config.toml
router_score = "softmax"
balance_bias = false
vocab_size = 6467
tie_word_embeddings = true
optimizer = "muon_variant"
max_grad_norm = 1.0
train_tokens = 609000000
max_steps = 4647
dataset = "wikipedia_en"
Below are experts of layer 5 (counted from 0) of a mixture-of-experts language model. Rows are named router (the router's row for the expert), gate (a neuron's input weights, with its number), up (a neuron's input weights, with its number) and show model dimensions 0-191. Each number is 500 + 25 x the weight over its row's rms, rounded and kept within 0 to 999. Numbers have three digits each.
After each expert's rows: "gets" lists some tokens that make up at least twice as much of what it gets as of all text. This comes from a sample of Wikipedia text that the model never trained on. Tokens count by the router's weight.

# expert 16
router:472462481532516478504497471467537501498508506468467513517473500481526534532481522496521521488520530500507505474500532491527530507469527535486478465542479515532476483470527540505527476456489538526470489469480483510466473514464525530535483504549461524482483476501521476485533465535483496529506532507525526530489490479465481469466465545496505484526509519530478473480514531494473472461498465458518468501510510470486504464516467538459468471476478513534509482490541522468530485533479520467517462472481490522511460522466515515485456473517508473482538516525521480515466471498515485510
gate2:481497518511461515488461444461551488463503485460474525521507496524568549509505501512526507472464493470529545491507474478524514531501519507540479433491517454502483530486495538533525529500509424461499483477480509506541504508507508499535470482495505514460471536526530502519536462507451493525488541533530510494539518475493458501505475510512483487505480504525513489512501507483511458470442511513553510497516481516490522495497522521499479515481498507495470486485511497479503448467487491492521484488496497529505487479473536507522485488529499550476523476492518466540467496489535479511
up2:520552491524532518474502499548469494534457521504514489495522493486469481535477439489497516465507495504550477470509493495491471470503528490530521504500533475500509505483503522474464485526483490543561477538447484502501541520487489499558513505522495487505485515509509499466507489511502526499506473490499521460474519498490528525465508516478505540457464525480461532535502521515505458502511474486482552459467534509476530534487531537503508478460514507503467466492487506440514510494527489508508483525498484494510476466530497423504482501477522483465506511488504468497514476559543484530
gate3:518514470556499488482524529480486492451499515488505530504551559486560548517497481473507482488502521493428464478487530550494492490504501527524449499560466502515498502479493482510506478476482540507488501534476489504466467477507487492513476482515509513492438501497505537478518519480493507551506506503528517467484485508454498466472482580506519508514488468544523492508531474481460483518489514472550500492481521485512572479482517499478483517510480514513494506506470478506468471514503525523507500461476473496467525533498522501481519523504494450524491469494514493533504464510487493508
up3:516499475522544499484490519491515468506498484468505515521535508499549501461535486534502499525474493492491551484477513469505459522507536509493440498507517459515455508462522455460481508506541500539520488504535508465482525509523488513485553496521485504523465490496468523515503529545495495486527468472496538475486469505516511502506496471511504451450491479511484483475493512516494490453498524531505544518532515470490498540488475445508448540507521507484496480518500536515507452514500496521503457539521528510506498469487499504474514516528506492402520527455480514524515512514507521531
gets: "|", " and", " Am", "°", " H", "″"

# expert 37
router:493476487574502487494504479474570513509514507455478502518496473484538546519466530501537536498500535484496550496494502513525527492478522546514503460519477513542493495478539510517525487473505514516493482444492508503437489532477526533553481478504476515492476465511522494483517472536469510528521514504493537501478490488487478482478466512516494498514502526526487481489518542486485482489502485472527474499494527503485507428510462522469454464503469520524523489519503482441506516532469527460539481476497490501532482515474481515507466449531498501490525520506505482485454459491522484512
gate3:474534535487490514504495547473485538481552532507512505510483470482509492486493473506476509496475500454520449499514485518507536473490452486487502459552492481519531489483469448490477495517506512502524505508548504472495489458482501546446456506495465533514543486511470537505502508558520545516519471499485488483454484470524536509499499480522476492480493482523505518516503514528470506476477524531497499575494538468506515529479506483478494462485520520482535490513506498509511533500511447515487524530537521496462517486529520456532498531463481488470459472541509495505467497532502494533
up3:512548537481505473452490524483510474490558502494485490507485440468501493513487505488515518500448481492494506492532513545541511516505514481493488454469480483501501517458452487491486446499516519505529477525526509470518495462472527486497489501480482492510540508523484508530515503543459525529508512467528505509504531503487524501550514497507491481475517517547497488512501517525514468459500521502471522516480508428512552489456520486520488445516494486490489505544485476512539520482506494512472531479528503490470447488509525519510524538488513494472489524549558526510475469511467437506
gate4:517483532488474467542538505525492458505485487485503497475522529507532483501506491488505477519517517505538502501480491487498538498568494541495480461521532479492527518490506540519548492477534496500519515498506508512496480487451479515506500542545486525483507506504449480448502539467516523503505521556472526541519482537511452526460513459536458480502482476469530449480505497507470458497471497457496510497528485512480523541462497463493513484500496490529541516457493488481474508478500541527523513552494490527464486532513486536458487492502495459461514474494467465481471527491492512499
up4:447529527503514494466484448493512542555478495537471527545509485514498516483494501500518516483473493482452479464488447470478473508460528523525507506469457533507463482537495474470509521492458488495490498491516476515525532517523483512507510477474499513531499497519510535514510469536490475455430474464511488521483514479509546484517466517465521526512507491458493510517469498517512557514490474526500521493492504480504473479530513540526475488484500497472466497502501493503512519526499500502499486511474475518573549467540519491486529502488520525528453532488530532475535505461466533501
gets: " 1", "–", " 0", " 2", " 3", "1"

# expert 38
router:471462481532517479505497471467537503497507506466466513516472500481524533532482525497521522484521531502506503473501531491526532506471526533485477466541478516529475483468527538505527476458489536525471487466478482510465475515465525528536484504550462524483483476502520476485533463535483495529505529503526527529488490478465482470468464545495505481525511518532477471478515535495473472461499465458522469501511510473484502464517467534459468469476478514532508482491540521468531484536478517467516463470483490522512459521464515516486456474517508474484537516525519479516463470498516485509
gate2:507497487465535467507500506464510521480510490489505509507445511509460565518488509495517492507511456470478507509498490545550518514479521536506501471542492528466488515517508536477502478480511523501502510490490511486455529486523497493476508445498476563508509521491566497479541527566522453496497486509517535515482518496518496482521492494491495477535476488519437540483474509475488520502507495517538529492468494514499469468510468518519479518489505494528512486454479521482473468506518438491533490500467475523490467553492497509472480488502477491507579462475493469508470491475521475527
up2:502465487502485507505491555509481457514504512514448504522496488525498528493498517492531530508488518466508494540534473481523508491467463500519509496549457481510516512441479489513463467512501473462465545451461481466476537515558485510506457508481480502493540524506475526490530535547505514498575521519488503501479498480521504502544513494518513454488461482473491551512476492484500474494480498474488483508505470552503505507515544511565539521503524532493499521513454487495532509512472502518487502494486526493500467473474503495462562464489532468511490516482483485489470527497496528504
gate3:438494467550507510458497493506519514487472518482483509537488514491452499520506484490526490476484516441512511472523475504494478464529532488495470458473510494529430490494487498524514502469511476466488504447498461497503488494488547513471476556504444507474527462522477518533506502516544502494508487526512537510502488572493495478545538466514470471505500478488502518468533511502494486487478512527509508539506513454491500509506540512442535488487464530483521502497486525523506493511518502507511499471517472509507490554541504530508516519528483551462510477462514542529489464505520490507
up3:513469521554553501479464491495471503510528509551519515511476474442496494516478491494457529488533494459490480544463510463520511449502490488505513494463515510480440497505523502526500511476468518511464475464528497508509512468485531470555534502513469476564503515520447467518550466530473505524502484484514489498523493493506471528493474514498464496508466470569493497520488514509523513457470438483502537517477466524472526500487541487529500507491490485523538523490474494544495480503487504463517509536468462539486487506504515518523514513485470482487511489509512523523484523524487498495
gets: " the", " is", " m", " 5", " M", " 2"

# expert 42
router:496486459552541499502522480466510474524496514469465512488497496521545504508470494512543510513523517480486522479504526488540517505472530508502484488510456544558443483471538543516524491498494512516503491486452486478493456541486534560509491462524468519457471514503510516494507484520490486555528531495490513488482487488466440497488466516505533478504505495534488493462517549479492479467497468488489477468492521457505531498523485549490480479498472533525505510504547473461510510539483500459499479462454492482496508515489496498485492471507499493444517506481520474531473491533524542499
gate1:524488513493507536505526476490454483484513491538500500493488525477472501505508501520473507476507496487525503472491481484517478472522462534491514496530522538485468522508514525500481510538538484519508530502447492531479521432463489492479534479508540497453525478517522535520496496491524494506510519506460478489529500479527508538474474517474521483510470462471476469521511502459505533515484484506438564521506481510516541516485545464502495450512486465495473525483492520507505525487518470439561530452505516480509500471501546545479530502518530510523472505506529499502512500466536445534
up1:468469519465505478520484475448489478519480511464473498495520465516478525487470495499491510430492496502500496496524486492507527489495509506479464443508485482519474499450483508537464494534524557509489465538512519507517539519502439512438521486499508468485522480530494508465521500495479510496493508496458510504516514457528538525504503528536539465514418490509494499471517508456497504495513508500514511522465432532505525529540508491519496491500495512483530530514493495518502558507522486488509556520493528507516446501509511509490517496509494522529509496518546497527481488534558458492
gate2:489519495478516544500542498495506534510502503504504497466573433521499459528531508545495497454508498509509516502532499448486515482493493479493501505505506503492482469502508534502503461490506480482486473451478514500480495493493506502459525516494463517522505439518473513529510507461532507486538519542509474497531517454493512466452493475460496513453480509511528506505522476503460484486529529447496503520472501478509568486533500458502535537507487483490527547490475561525531506538490472479527503533525524486502470469489525483536506470495490530522464482501506506503519523444507527498
up2:505479503505522529472547464548473502496475546480508487482519486488498522514450530564519459488475485501486470519494487520487493477506485502494497480561485468486511510506492527520511485533521549504480500498539484537496536540492427480536552491511487507532524495503468488479490514503514471463499499483484503465545483516451512484490478496558526481512502475515488534512538481490509483524467464453482483490513482471533501533492468506527517511513487514551532471517472506526485504499501537516501503477474545533506469471479458538493541491464496483497513453514461518495476534474481523506
gets: "b", "h", "p", "ab", "st", "n"

# expert 8
router:511490477555517465478498485473508512516481508440475511523485508483503513544480501537513530493520520484516521471521519486536546507476526511471476486528496521539469502472537523508520479470510529503497472475474475524477494505473515543510493535511448495464476482524494472482492476539508505522513510523520528529473485493474448474486512532504482457521500525508464484497503532473511475474484473505481501459525500469500525471507508548488491408473459519526485482491537504492502505522488526448527456459502524524497504509471501473484476483509483501466538510488526481466458461482533550505
gate1:467522470521455520481531501472479556517511555536463535489473514461497511494458497531527461535489522512535509485457514468504516492509465477460494512475500517530470445469468480497500517478506489497501519522500495478528498464506477486527538504459505481496503510500449485502511482487536499489524512508464517519478482470509539481533472507491515523485546504532475509457485476474494543478493498484539536476544486522489486529500491541472452526531524578478507525497507537465461462488526522522477521529498451490525507483497489467512535522482498500514524471506502539503485499501525494500
up1:518513479532524542482481491513530484465414419479517499525482539511482491523513505487528455528519496505477461508487455526529468465484481533517464480501516517455521478544510516487487550473500502481517528512453465529527509516513527495485494489481488505479494475542510540513517550542476504503522510544511494481478536491521492483497496492475515512494515479501504526540494525500505494522477543510477493496470477504493516479466482479499540475436506496523471540486468465522462515520463507497531507485481552514494546494500514535504481531506490505486495551495505493522484483484501453511
gate2:439479492506501472532523474515446477500531489496503514499498523481483482524500473485514501472519506449503499513520505525498532519480519501499532443474505485540467556496513484537473489506507507523572511487487545539524513520503510483480503532536482473486542503473546506515510506499492537437471500522468510493522473472472511459517498495484500522461482514487517532474505481478483488499500525466484511548487523498493495471536515503478498450503478523522529491512515489478506483543477511524479457543515511538503496475541442469541504475496478479480502468491484548476491508524496541564
up2:488490509534486511539513535518503498499504508542499531503504519536552479519502541487529499528453482447520506539516488480505482477436468487500478503449511523510521487503499505490494510475506504533510497543577486530495466473488517493501489509486514507525462473463487463517508448480466514459485478477494522505504492488495495488500509513533489503500500474489524497491508554498510482518465518515529487518567521477487502529496506552497532518500500468485481491538442436529486524511488493541507502505489498494481493491471443463494500534524566527508523497473512477454520491509492468446
gets: " in", " In", " at", "In", " ex", " S"

# expert 29
router:516479477580502495507455469491517499493508522466463534512492476509524514540463531483496514504507539478497516484489509505527506487453530541510491471516480530529478476492531534511529491481492541526493501491436460517485506488469529531521495519515470535467481535503495486468495478534495500538499529498522530503472471465476470497482492526483477492520522509528473500514517537471488459492470468479501452454505498447506497476527517532455462475479490528546528466472517487489540515518509497484503479444507472507531494510473519473488476504513486510440524507523526477504458472524502470513
gate1:494523490438545458464501443562475511487526554518534535548465526506500470480493422487487476491481498471505490548493490452531495489469507520499484519504493474524539501487554485453474534532486494505482508505515484526505497481501452516552507460503485495572516515530480565474488502533491495478494491482470489483463510531497525508479530488483500474519516512496469520477514522469465527515513522488528503448493516485483502498485475488493502479489508484485486525511513518452483473521494500484504505516514500518518510533453491486519523500510511533522522465508539485507534470506519509510
up1:489505477466510528507508466511503474496506490511513482492458491479535514512514488542533462482481512507488504541490463588515488517496513498468504466508508507464497535495521501491497525502474511522500485526475488437513472538479514490497486516510454474500512509486492509466475487520482480491498469467479503466481548568468482480492475501499478488506522515479487549573489524476462458532537515499551521483495527497497520509522478548513530488475497529485508507542437520524507402534510506504551491492504501483494505503513477503507484528530492496488496486518515500499534518489473462517
gate2:492508501505493504541506489512497538527528460537482523506492534540524497460501514464561522504535521516489515519556496488456468519555448516470509442459509497508469512521501491514497486535519489538506489525507508519495567471449544483516466538466495500466501516478530509504486513502498477489489468474498501455475521524462471466515497531487496499483522455497498517510504514522530490463523516508508513479481493544476494496465529523492520487469462499510491492499510478503492473492495536488474536543475547517501510497500518505501537441475524500498495436481448505491494519518517523456
up2:484508515552508514501447502457462483520457546533510516497522467488478501532484489517477527497490455479516484490499479506443542496512457518487502505467519515488537501477526514504518488472529473415517556471528502470499498551517498521498501513539527505508469526459502473519518495572537495508460494511485466519513547481478522491498480483519506504507511539510500488530513479520487514501496489512527503501490508493479509503509455514471466460504512494483487485501486525491498479555496480472487527523503442538509444501490499459483506487550525485483486507555489445505505506488484532492
gets: " of", " University", " State", " National", " States", " District"

# expert 6
router:471462480532517479506497471466536501495509506468468513517474499481525534531484523496523521486521530501506502472498531491526529507469529533485478465540478516531478483467527537504523475458489537526471488464477483512469474512462525530534483502551462524481484476502521476484532464535481498528506529507527527531488489477463478469468465546494507482526509518530476472480515536493472469461498463459518467499511508472484502464517466532459468470476478514533509481490538521468530484533478519467514463473481489522512460521467515514486454475516507473483539518524517479515466470497517484509
gate2:440487489498528534493495530503519457477468542491522492514454470550542523505494541519522495503483494532499463538501490477502522510493518541521541500538484482554512471521493505506493508479472465493528504467465503504466498476493545516513534500483481501482470469480504472446520558484491482545486526484470524511507492486526496492489474456519509485506480514520508454479504544476486496455512486502505429496494481464507483497471545504494485487484476501529537479522486495533539534471499468487494504527514521525511530463509532471489519474521486504497511483531557499471509441505542525489
up2:483531504527479469494454475529490491545528505512508525540489523482481477491515498521467503487465507506461551469509513494534532463515524485526456486532469496500482479489486469473476476469500529508538497472523483497498502513506519455515520488529458495529446516489504516464495485535517498502549459480534538487484515518495533452470517511481461526492495500478436499515502506467489526508522529555504527481470525518488575480526490504505460534499471525487473485501474498459503510490465487488503551526499502513512509455438504527521478491510520505496489512555484496537522513501479515465
gate3:498535499499489518555505502484516477500490509508484520511513500481504506482486500448505461465518491504501493484496500497507466518524484493522520502518482504489531469503513539521467470462510459448485458511493513511495498528485479536456465503523508508528488504524498478491507476536494511567509448553474534487509526474457470512489505476492500524502490558453514487490511522469509492446470485487510509508507524528490497546527490557506478501486517497519532507433495507490530469542522492485475489512466543507447515516519527490523537491475550509505486480474486460520507434447546521503
up3:532502479524482512478462499481475523541436526489494518491516499524499485474520487494516513475460510511511493500524530500486533523440470494486519534534496511485494500486496497508540528457464496517531508527513499510536490514470476514484445532508496525496527435524465511518540492494538445500541509497514496513481493469491502494469521463476473498482545499428472515497518506509495439461506486484514498504474500445507494528471470489480512531486536517509498523566506494499521563502488516500470480500521564519494498478478467501497462485540519495542510474523515518486512476463510478495
gets: "\n", " The", "==", " fl", " ro", "19"

# expert 9
router:471461481532517479506496471467537502498509506468467513518473499482525534534484524496521520486522533501504504473499532491526529507470528534486476465542477514530478483469528538505527476456487540526469488468478482512467474513466524529536480503551463523481483476502522477487531466534482498529505530506524528530487490478465480468467465546495506480527509519529479473478516533496475470460499467458522468500510509472483502464516469533460470471477479513535508481492541522470531485534479520465514463472482489520512460522466516516486455475518508474483539518524518478515465470497516486511
gate2:497450463525545470523485487509542494515490496486473500519513497514537460539492502493514488508530519498477519468497458486513447497511505507527491502484483515522486502479516546510503489547481509480513472460481506509508482461519503530534454498503495498502528504500487493477514503500489488564466519541503484499517485542452552451504507512491496506504517461499491531508543475473499526513554468500505512539471454569517521469525476463499488504484517498472474496534499509511467536576473488454517485441503522500490475510521486511530516473515479464480497500557499507503505515542512497459
up2:503552528500491492497518491533527487518478517505559496513533480461532492501484494492488476516457522495460504482455479514450534493502492513481525513499496487504492468525450513468499530468460513475488454499517505489483511490526539527498529501503485456500538475492473512526465511511499494470489533492520472542560486505520513501486490445516484459527504463555474519521548495492519465547448516481493528506518512471526454476489502515559534497481523483532522466488529510496524461462511447515504500515481482507504480488506509558486519481471518530502483508451503491495456510506481474511
gate3:490466475544536486469502500492535543507507487511476493482522514485531533483514527503459490469456468500514490513478497482519496524515515493525466442504494525511494468533481503530504512515458502501501488479453526495414486503465469532466490498524470547512503499548498497509495498523511500499497502457573482507469449488514484482513456492493500504490489462471492536550468511465549468510517527488508463476540531490518507519536486479551490486485553499481508512467535527496499484485482477470503486502500518511460563520495493473494511515529496508490507473501503535541471492513515544493
up3:480513512505479525479507536473504482545507474478526481493503498500525502498478485520502476452520482554520498492518476502497504471523498490519498488485490459557525467521483505523485503531460502493559465535503524475448481463517482507487512521501494534475520530544504488500535432502518459505507512535529521443467505514528511465463480494478519508523506539548501534501483508497499499533487536469510482493511455514469492505504510466476472533511475500485490509489555553503484472514550491506516545533478486525512475482467500484461524467513495476527502462541495509527514506521437460499
gets: "-", "|", " he", " New", "19", " sp"

# expert 27
router:471461481532517477504495470467537503497507507468469513516473498482527533533481523497523519486522532500507506475501532491526530507470529533487477464540479515530477481469527538505528476458489538526470489466478482510467474514462527527536482503551461523483482477502519477487533463535482496530506531507526527530488487479465479468467465546494504481525510519529476473479515533494475470461498466460520469501511509472485501462517467534463469470478478513535507481491540520468529486534478520468515461471482488520511459520469513517486456474518507473483539519524519479514465471498518485510
gate2:497507500513497512508463471536482567531461496460469537531466483517546525523528462469520518502532527531509501467493498524524460510459525498481507514477482507506495523458483496486473518494497499505516463509491511499493505473521484514501513465487477504453484487493531492520485452529513565473507493538539503464527552486535491492499493508500524513491452497514489566503507478502510545504495486505530539458500516522504508446536487482495503516496468493547453491478451485530481529490541527510484464470496524493513438460482499478498506498508518482509553512506533477514468463480490505480
up2:571508515493503533506532474539483535520491461520504452514465511490532473514520483469503497487478513499517517505495524456525520454502490529483503505483498509516472522468531511532507534483477482482519487478524457499524554483485483486553479483505465539519509517493514471525490439481546539491512496509482467497546513512507477521487477470482567505488511513521518529509540428526495526471500503478512522487527551487541483507493503484479486512466498466490502532548466481485467510522490518506492492491483490495480488493502462468506520497515433486458532512490516482544485476463466487495
gate3:495461530530519551471490523455512479462492495464546492505457499536532468463521487497495482502477551508510508485463482500483509521461506517497445485514498490524478496522497509547536541476495510483510509504478502512482463519543494496529496513495496478497484494505483493474499548482509521495493498483519488487523496506465447520495475480460454526506501495539494556460466511498540509502517489482495510499517539465532471550458467535484487448498513496534526473546493498476525472472469472511525517491523498522530502479537548512477484518547509514441492474487505525479492519547501499550
up3:491550457479505523469565549500532466482502494495534514503471528498548470504560496498523459481477484446481497505512497460488484514464541458540481481493522516473516485440476511518494515474523526501504490513472502501412500460503486500468506535490509510511501527476514501476538489496539530492506505550540519493532486527514517480493516518504435511549495534507524444522483462514503477522528515488495532488517521494496509456504519493496506485522469514516492493485549466521522456502487519519482491515514486512493481491517474559487496497518512494466527488505474514498498483490491482466
gets: " |", "|", " United", " 1", " be", " 2"

# expert 10
router:471462481531519478506497469467536501497508506467467512517474500480526534534482522496523520486522532500504505474500532492526529508468529533486476465541478515529477484468526538505527476456487539525471488467478483511468475512464526530535481502548463523483484475501520476485532464537483498529507531506525527529487489477465481470468463547494506482528510519530478471479516536495474470463500465459521470500511512472484503463517468534461468470476478513534507482493540521468530485533479518465516463471482488522513461522468516514487457474517507475482539518526520479514465470498516486508
gate1:527490490533508445495480538512480490529528493467481504506495503529511534499490453488524514491500451512494475500524478520524521466460503499452504449515501459516496511500511566467504453518505514519473445490536496500542498499503516502491480484446534471501535517527531533519474506524486483518533512546495525495496469526500517537462482499480480525490513492501497525461484534517484493520482523527489492486505505497489465522512514541477476483505487540525467430523518475530520504494510471492506460488494489501472516515465463460473521434460505505537561509504469510534509478532525502527
up1:508498492490490489529464503503529513486484490490529472519480550498483496504492493547521486489517495527492497480485524487538500506491482486493517470501505495515533462495493499465527496518477519433513492502485517532490508518501504504505487517502496480508549498484494503539497508461529477530562488516472467476455494484521482525501539425513528462500526460520525546492502501480489487483492506513518530554442495478539494522524517532486513500503544505524464489476502506490476508464458513531446501447516505507490535529496483504515509434486522525548520504530463482562469457448507455483
gate2:468499490540516513498471480575531521519518501471480474493487502516510497478528508483512493548524506501542477515483508509531502518487526508458478549479509511526512419506513515458507497482483526498524519479447487490526495486490477531491505529515499529498518478583484496449488516504491516520496513523522465484521508513505506492511507499481495478482494483497508483507506527476519455462513449448510530537535548504470514479540501484488482483536458492506496500475448515502522549469512478479551476450513525484487492514469484547491548476493493496498465512526482516485485459513490531472
up2:501526479557551493499481556473532498539543465508488502513496484474480500508500506482456532480518558506470458549489488490466515494459528501503478522511529506482495463529454474456512513537511555561501486466517492500501496488477507481496490475505525473491505453497484503478518494506516498483487532453553474524473531526513464551489509507492469468477514461528521506538485478521474533462476517467517471520491524514516480517518546480503487426494508494479513522488527483509539490490517498495468506527504497478509476541535497535497521481483486516524489510444480494498494486473512487506
gets: "'s", " his", " her", " He", " is", " their"

# expert 0
router:509483442557534465513462476465537519522526536447474514523480476508522531547476520502504533489522534487512515493515513506526519492455521484489471475490486536541479466466512521505523475472501520512478490485471467492464492517462514531511487540505471523450480493518507473474502492541482485532497514542540538494491492476469459464468499542524503479508507514518477491497528523458492467476491474472492483468530522464485517453520479524473475456486482530518492474488528503461525485519484523474528470501500503536523495501471529462468476474518499523448516505529524492483474474501507514504
gate0:482502541499502504531529494483494510464549528498491499515540509549491449518462456533505479541481511528504482493490527506495467505529465540517511525489517513520566500512462501502469528491498470525555542514512490515510471453511487473507501519446520521468516476521497483517502503511501499513496461462531484505444516521516535522510493501473525521474515515467481493510518482517526494485473495497468459542497492490474451518475526480521473489523516454522506525503481509480501467486489483480504464475458504466538470538466468549481486521502544511530490481494534484524536515503448457518
up0:482511479475517527542541510472522506466533543489514507463479505555494496525521499480495533538526518518547491473500481475496487506487490502516528510527493468521505508483504479487474496510468483521494475529542473488488518494486512513533486506504492503456527507508545506460487476482463486525450469444498514486528513490517504537510499490483485528516512487467444551506534504511528542466461484528478531524516506448532527534486508484554491494478466473557476489507490519432518473488510482511528488487432530478485489492462527528496512488503495478485500487496510452522533511463478520537
gate1:473520472481509523520502485492506470529515473526533454495528536482515510506499525503515461518502483458508517497491528488504548508509491444493505487508506469509486523500488492568481527465488460541523443514515536486496532491487503541533466501460524512508505434510511534489494536507487534491517557480572496450467509472508483487518500494522492556494440471482493451512473523518450477506480476506493485495484501514503507521493503507482497485491540502532500525499501506501514474528454479512502431477472511507498504508479460532517542464508451519548503494505496492531488480509500517512
up1:482521470511521502470466518558475493474488504459449517542507492569486497470516492469524522485496543539529468527513473504536533499496486536481472512541494464479518483511476508476489520509507526484472515480523477523525490507552477523502471493550491505491470503533492507507414497521510535541478485488495491489477471513477486515453504502469486439524546481488496483490542473519538515529537480496490535539475515478524445487475491493494467485515451501486506515478514541486486494523535510463493515549505504471475513519487523511500494515485515472468485485493477506526519529488511484479
gets: " of", " to", " by", " for", " in", " with"

# expert 18
router:471460481531518478504497470468536502497508506467469514518473501481525533530481522496520522487520530500506504474500532491527530508470527535485478464540479515530478482469526539505526477457488536526470490468479482509467474514462526530534481503551463523481483476501522475485532465535481496530505532506526527530489488478464481469466465545494505483528508519529479472480514533494473469462500465458520469502510509472485502463516466535461467469476478514535507481489542521466531485532479520466514463472482492521511460522466516515485455472518507474483539518524519479516465470497517486510
gate2:432531508514498556432480490535500485538531512471504486518490522496523527497489502487502483466490504466470497457495509556539507453462513518511477477516532488558480517530525493510488481481515531536505515544464509525499521533507481500544477501478488492464539475479492515477482523493518510501496512538492511549448492484499461532504481546509483513528509501504515504523509554487494488491505520469478480499461530448458502481520489506500500479480504515492507501532512467449493541468512500445526473472524530504466479537530481470480486487481518517508488518504490444470507503460506499516
up2:504473513498521524465499512479497501473533525446510505514493504500495513474509507493476490530534539511442506504548511490483505504501484456465493544514523481537492519490505520481468529503511515555528541506508507507487487525521543507430490524465515510482486485481525520446493465477526516503459500525461492519536492442543479498505525509495529505481484517540531494477469484493484510512466484477519478499482462497454521517493446458477475500544549509444518560519481479478531480493497538482529493496508512503502486495496490494473498538478538492504544460524494516514499469461531472493
gate3:525495520581507478483503514469511496528462488502504476542518539493504502508476483537514502534447523443516498498486503482527525506505505549526448492503501524518488528523496481517514510515540498520518501508454495503524506494511489464473463471532496508488490485475483512458494449490522516545495550530471500466459482466510475459488494502501516554474523509513493474490543500482483542502507506530462470465531490512479486488472479492483511491497479469503519533497529542477491531498497535490491450501502501469506511524414550471463513501522485469492497530485507504535475546481497525511
up3:464543504481497508493535515499511510511467464545425497494487564466507510505489508478516463494504474495512486512472481503502511499460501500503544484522521492531477474502494502521496495498478496520557495527514503540450505486480480486502525488508478488451524496494449485472512508537513499504470492513514516521473558509518494539523543528554514514477459526487500504538474483557533471467495496481495476502487470472471467506507518452536477517514510498496530510549467475475510478516444518469486484520526516455448510518479491475489545480504541524545475519499501502513526472511472522498
gets: "|", " a", " w", "\"", " f", " Mar"

# expert 5
router:449477448521511470503512485481529510531524517475477520522474483521534525537477514484506518491521520488511529497519539488567520484469501539468485492514486535530464442499539530502541496454518508503489508477459474496478498514471515529505485457516478526468494471519525474492484485533497476526509528544530516479476494460485457474455478507530517495526541528526489473497516518463468469470499456492512465462501529487492522491513485523477493439503492522546506502485527482452523492537484511491494469477480468526532499525465523466500484461520507510463509506530517477521472480507499476505
gate0:535504481513530504516481504474474519501469515507488472496468511519518511545520521502456479493542493452484494517453482551511509499509505447522462484524457475526518470533478478526460510525475518503485513509478471502490518473516476489498505569487519547527447515517498497484487507530488519491510507453498545496458504489452459520487476482512542490480512472497476513499467520472505500505522549533549516530515485500522501447452506487507516491512479522520486492528515516541515474494469499504458518505518518491525545497477525446534553543464464524484482491459507535489482506487501497499
up0:484460510525467526503555485479451491515503504544483484520521535500482504524501487532512497541447539501475473495516490480531517504490502498483569553493541472496490546502517523479495480481463514482503491492486506555500486543502485501510467455520441521506525495488524489515495477512487499489514515490480506486473486542539531532502504474508519522519530449502460492515559490493501475471472480499460473479499531468502473498519515485496477442498529496513522515540512497431524468497506512498548488529482485475465491459502471496516501507517517515508491544506486439494508538479468477490
gate1:508501486501528502520469533515494481470514566479509490504481487462505481492509455512485493459520502551524495480497481493484528456516537558494493494557527502451542518524474490493488458490501494503467475491531530514501503480459499497465477511529510497525530537504454513478508493461494484501485526486495501520502496475512450484523534516502500503478481504492485513487467529525524491468475517541504518495483480528513527518490439499493500490490538464497454506520495558512489470503476479518481581471505499534462509472503432516508526511464532531504450537497506469507488497495494542538
up1:498489476538491527520533460542514545526492526459543494523515530503544515508472537487487490552519454452528497505483497496504473521513486546461519506469488518476474509497514472502485543497517526483517513485480484520516441515499501503498522516478454488493490508571474463482528499488506443510522487497512508540489531504479458453510499474507471493489496508492488492500475483486499483476507490465493460477479516474533502453524549518479523505478470550494518496531478449460507527517517480460481493507499502510545515498539491509520494475519513454514522458529482521537553509479512475484
gets: " that", ",", "ed", "ing", " which", " there"

# expert 21
router:471461481532518475504498469468537501495508506470468513516474499480526531534482522498523520485521531500505503475499533491528527507469527533487478465540478514530477483468526540503528475456489539525470489467477483511467475512463526528535481503549461522483484474499521476484532464536481497529506530506524528530489488479464481469468465546494506480526509518530476471479515534493475470463498464460519467501511510472483502463517466533460469469476480513535507483494541521468528486534478520466515463470482488521513462521468515514487455475517507474481539519524519477513465470498517486510
gate3:479487460562513527514513513477517513465501497466478544532484478498493514565447533513535549498469540501481465545513488501523556489507508491522479440487498532490485486478485506497498436485487492474499492509457525533523514515515501473476499477508499551435558524483485533524493456513471516506477478517511490488481516523497492502499487535486502476462495506520505536485500511480508520491504459479497507538527483472510506492499533502489508492486474497480533500482502537516453465540495503539468499481532521541484448514467493488496479469502477493502510505540532511527529451484534502519
up3:512502497480509522482555507521469548506548511478479458540493533523463505487539525523520483508505509511467489481453506493531480486498530509470510503482493472557515508540538475564493511481473464491483495504525520507512495513516498537497474489542442496500501485521470529484478512522450495484530504485506490542530474503482468454447502543529500523530489484474476504550449506471459504517517527520506501493527465471498503517535520498511493481476505492480471517485552518501482511509476509518476520500483486449511514506538470476434516476522475514558477487507520480519506467497506485529
gate4:556502472509490502520528447504507499531498514490502523492483531474526461515485557461511445491515483504494560514517537494534460501462535504505507523492457463500484524502535496505508514472515463495492506473486482487479518479501504496486506497510514530541532493500509497485492466533518509475462519458533538505469488481493512451486520503475494508488514507508492508485504556442461459483539447499488503525538521491488546488486473489515473476507497492467509492504552529532474475512513457439505493518491517514507490539536490489510460537501492479476527514473542549519465469469522491530
up4:516491538502502476483533469539513490468513492505469528468539504556499524543467505489484479512500454477467524460495538532523509522513511508522501462511540510515483508490529480503530478526519507499516473500525432490533529489522514524511477507484525553506509496480496487486490476502462484481488486504545467548481519534495451496546527543505459473522500552493515489473454490528506459477498499515502479462501499485438528481504504463517477505508515455523480505475477461530481490528504510496483525473496466516488513496530520533456525512538547516511449511480514496499477529495450511479
gets: " the", " W", " R", " is", " M", " would"